{"n_layer": 10, "d_model": 224, "n_experts": 128, "experts_per_token": 6, "d_expert": 64, "d_shared_expert": 0, "activation": "squared_relu", "moe_layers": [1, 3, 5, 7, 9], "router_score": "sigmoid", "normalize_top_k": true, "routed_scale": 2.45, "balance_loss": 0.00383, "balance_bias": false, "init_std_router": 0.0358, "lr_router": 0.000472, "vocab_size": 16384, "norm": "rmsnorm", "norm_eps": 1e-06, "tie_embeddings": true, "optimizer": "muon_hyperball", "lr": 0.00859, "beta1": 0.95, "batch_tokens": [32768, 65536], "seq_len": 512, "train_tokens": 363900000, "steps": 8002, "dataset": "wikipedia_en"}
Below are experts of layer 7 (counted from 0) of a mixture-of-experts language model. Rows are named up (a neuron's input weights, with its number), down (a neuron's output weights, with its number) and show model dimensions 0-223. Each number is 50 + 12 x the weight over its row's rms, rounded and kept within 0 to 99.
Before each expert's rows: "comes before" lists some tokens at least twice as common just after its tokens as in all text; "comes after" lists some tokens at least twice as common just before its tokens as in all text. This comes from a sample of Wikipedia text that the model never trained on. Tokens count by the router's weight.

# expert 126
comes before: " |", "|", ";", "′", " ", " m"
comes after: " |", " 1", ";", "°", "|", " 0"
up0:45 50 57 36 62 46 58 39 40 29 68 41 46 66 49 54 19 68 68 44 24 44 71 44 33 46 74 50 41 55 56 46 60 60 53 49 60 50 39 68 64 43 65 38 57 60 56 49 45 47 35 62 65 59 41 58 62 51 53 70 49 56 44 57 37 56 53 53 47 57 57 44 60 75 58 56 56 35 49 48 46 21 67 56 19 36 58 64 50 60 70 47 60 61 60 38 40 37 69 51 52 54 52 55 45 32 40 50 37 50 29 61 47 67 43 48 55 61 43 65 59 55 59 68 51 50 38 37 56 52 42 61 54 66 79 39 55 46 41 51 28 54 48 46 40 59 38 49 54 42 23 49 35 57 52 34 43 63 26 53 41 71 58 67 48 46 38 76 43 47 65 52 56 41 42 26 73 57 36 54 52 41 57 57 36 44 37 76 65 58 48 54 67 60 22 63 53 62 40 50 41 69 62 51 40 59 57 62 58 64 47 47 67 37 51 39 23 50 52 61 53 37 44 19
down0:45 46 62 65 71 26 51 55 47 52 31 51 48 45 44 55 76 37 64 42 31 41 39 41 46 42 35 50 67 68 49 28 41 31 47 61 74 48 43 42 66 61 37 59 57 50 57 50 27 31 57 46 62 57 45 46 42 60 23 74 33 48 55 44 47 49 46 33 57 60 57 49 24 59 67 37 46 43 72 64 53 76 58 58 33 36 36 58 40 57 65 53 49 58 61 41 53 33 47 60 59 49 53 69 67 58 58 47 57 55 46 70 43 54 43 53 70 53 36 42 35 48 41 43 39 31 76 65 46 39 29 48 43 69 69 33 51 31 41 55 42 69 46 39 60 50 61 70 65 40 34 75 46 46 49 59 46 34 37 55 58 38 56 62 53 66 64 57 59 39 44 54 33 37 31 57 33 36 55 39 47 34 47 59 61 53 49 57 39 51 32 39 41 35 69 54 61 52 58 50 67 51 60 58 51 35 53 60 31 55 50 46 69 48 43 62 38 42 63 45 15 52 48 48

# expert 104
comes before: "1", "0", "2", "3", "5", "4"
comes after: " 1", ".", " 2", " 3", " /", " 0"
up1:70 50 55 55 35 41 52 72 48 47 37 49 45 67 33 46 77 50 43 34 50 48 36 80 56 45 63 34 44 42 55 42 47 62 48 47 37 43 62 37 70 35 62 51 50 45 55 44 35 51 59 58 46 49 48 68 43 20 52 45 47 48 52 34 55 66 59 45 40 49 25 52 83 32 44 47 67 51 44 48 65 67 47 51 46 43 58 34 47 44 32 39 61 30 63 30 40 54 44 60 35 59 51 45 52 47 42 70 52 67 56 51 53 62 33 69 58 53 31 75 52 36 70 73 50 32 47 43 35 46 62 47 71 24 60 46 40 52 36 50 63 50 51 35 61 54 42 45 56 45 49 84 54 42 58 66 60 40 47 25 44 55 39 32 48 59 45 50 52 48 57 50 73 83 33 41 44 58 69 66 51 44 36 62 46 58 62 39 51 59 38 50 65 67 50 29 35 47 48 44 57 54 45 38 60 64 33 50 29 42 66 51 54 61 68 44 51 77 39 56 49 34 50 48
down1:43 70 62 30 43 59 45 53 51 50 60 52 40 44 62 44 46 52 47 19 31 47 57 41 34 45 54 30 53 36 52 59 26 40 53 53 51 54 56 53 66 49 52 44 48 33 75 43 49 54 61 62 50 40 40 57 50 49 39 56 45 29 48 43 49 62 46 54 36 60 40 36 54 28 58 61 41 51 50 50 45 58 51 70 56 66 32 55 46 56 60 54 80 37 59 37 52 57 34 36 65 41 45 50 49 57 52 46 65 85 43 40 32 66 36 45 46 52 54 60 50 56 54 59 46 30 30 44 66 60 63 46 56 47 62 53 55 49 85 49 56 57 70 48 59 62 46 48 44 46 56 25 57 71 42 33 60 52 75 34 41 57 67 62 41 30 36 42 44 59 71 17 57 52 47 43 74 51 39 60 31 21 37 58 55 34 50 27 40 34 38 60 57 51 63 67 47 58 37 48 47 41 51 30 45 44 85 50 41 74 39 43 36 41 44 67 48 63 46 48 69 44 55 47

# expert 18
comes before: " the", " a", "See", " addition", " New", " order"
comes after: " in", "\n", "In", " Country", " JPL", " In"
up0:44 51 62 39 36 40 57 48 23 64 56 52 50 59 56 59 35 30 63 48 65 43 55 35 48 32 61 41 61 49 46 77 43 50 54 66 59 46 59 53 55 57 58 42 36 57 48 31 48 44 47 61 66 32 42 57 79 38 58 38 51 42 46 58 41 56 46 44 55 47 48 49 30 42 52 46 53 60 59 48 73 32 39 87 35 49 37 49 62 27 79 49 54 81 45 57 52 55 63 35 65 53 30 32 41 79 44 37 34 43 48 37 35 45 27 73 36 64 59 41 57 44 60 42 55 25 36 55 45 45 59 45 35 50 48 52 55 60 65 55 49 40 50 82 60 59 51 61 59 44 42 37 57 64 42 50 50 51 76 61 64 65 51 37 53 49 43 53 51 44 66 58 62 58 53 24 70 79 55 53 54 29 55 66 36 32 45 56 46 49 38 46 45 36 48 65 61 31 51 44 34 63 52 41 44 60 51 50 61 46 47 57 64 41 41 51 51 52 81 61 53 38 64 60
down0:57 51 50 37 29 58 47 42 46 59 41 37 61 30 56 40 54 63 61 41 35 42 49 51 39 43 48 57 56 39 58 34 52 55 47 36 60 55 39 52 55 49 43 33 54 38 43 65 50 57 55 48 63 50 40 36 49 49 30 43 59 35 32 66 71 48 56 39 52 50 56 52 43 48 62 33 45 60 51 46 47 42 44 54 44 67 42 73 62 63 53 58 58 45 34 60 73 30 39 50 49 52 54 48 52 41 36 55 45 47 45 26 37 42 35 55 63 51 41 41 51 52 45 53 51 09 49 29 53 32 36 68 47 66 72 65 53 43 42 54 69 24 34 60 54 50 42 57 52 52 59 57 49 53 55 47 49 52 50 37 59 44 37 46 75 46 13 68 63 51 55 25 29 53 63 56 51 71 49 78 53 72 65 45 70 39 46 49 65 53 94 52 65 62 36 41 20 48 47 46 40 38 56 50 39 46 63 59 39 57 53 67 56 52 60 38 32 65 55 72 45 53 19 62

# expert 112
comes before: ",", ".", " million", "%", "–", "5"
comes after: " |", ".", ",", " $", " (", ":"
up1:40 67 24 44 52 43 58 48 48 50 51 33 42 42 51 34 51 46 39 66 48 44 46 51 33 46 55 47 39 52 54 54 65 30 16 37 55 59 50 49 44 69 52 65 28 63 51 40 67 44 47 68 52 51 58 35 28 39 42 66 55 44 47 58 25 56 57 88 61 67 61 50 46 43 27 42 47 56 19 59 55 66 37 45 65 57 50 38 63 70 53 48 47 44 42 70 49 52 57 45 49 75 83 60 42 46 54 57 45 34 43 50 47 45 45 76 66 39 20 63 46 38 60 65 42 50 59 50 48 48 32 65 43 53 41 39 52 39 44 32 61 58 47 41 52 63 61 43 38 51 44 36 65 55 42 82 47 76 40 67 48 61 58 56 46 50 50 67 55 53 58 44 50 35 70 23 51 51 41 43 45 67 63 62 58 53 31 46 45 57 48 58 74 24 49 54 31 55 60 53 46 54 30 50 45 48 43 46 31 40 41 29 53 37 46 46 49 46 71 39 65 47 52 45
down1:50 59 48 61 52 67 46 74 29 41 47 47 33 35 37 53 50 39 64 60 37 53 55 63 46 67 27 63 38 42 43 45 41 50 38 45 66 54 42 18 35 33 27 38 57 69 50 40 34 52 46 67 49 45 53 40 28 37 48 38 59 55 66 45 52 47 48 64 62 42 42 39 29 46 23 21 36 40 37 58 46 48 49 58 50 48 56 47 62 61 78 31 36 36 66 44 64 50 60 55 66 51 73 47 31 38 73 59 56 70 71 47 51 37 73 58 58 49 38 76 42 35 41 42 47 35 35 60 47 44 40 66 40 73 51 64 55 55 47 45 41 45 39 67 38 32 38 50 35 65 43 59 44 39 42 64 48 62 34 36 42 56 45 61 54 57 50 51 63 64 59 73 66 42 46 53 40 35 52 77 47 53 63 60 61 27 38 55 42 43 42 51 35 59 43 46 70 49 33 75 56 37 48 51 58 55 60 41 42 51 42 52 46 37 37 60 50 34 36 45 60 49 52 54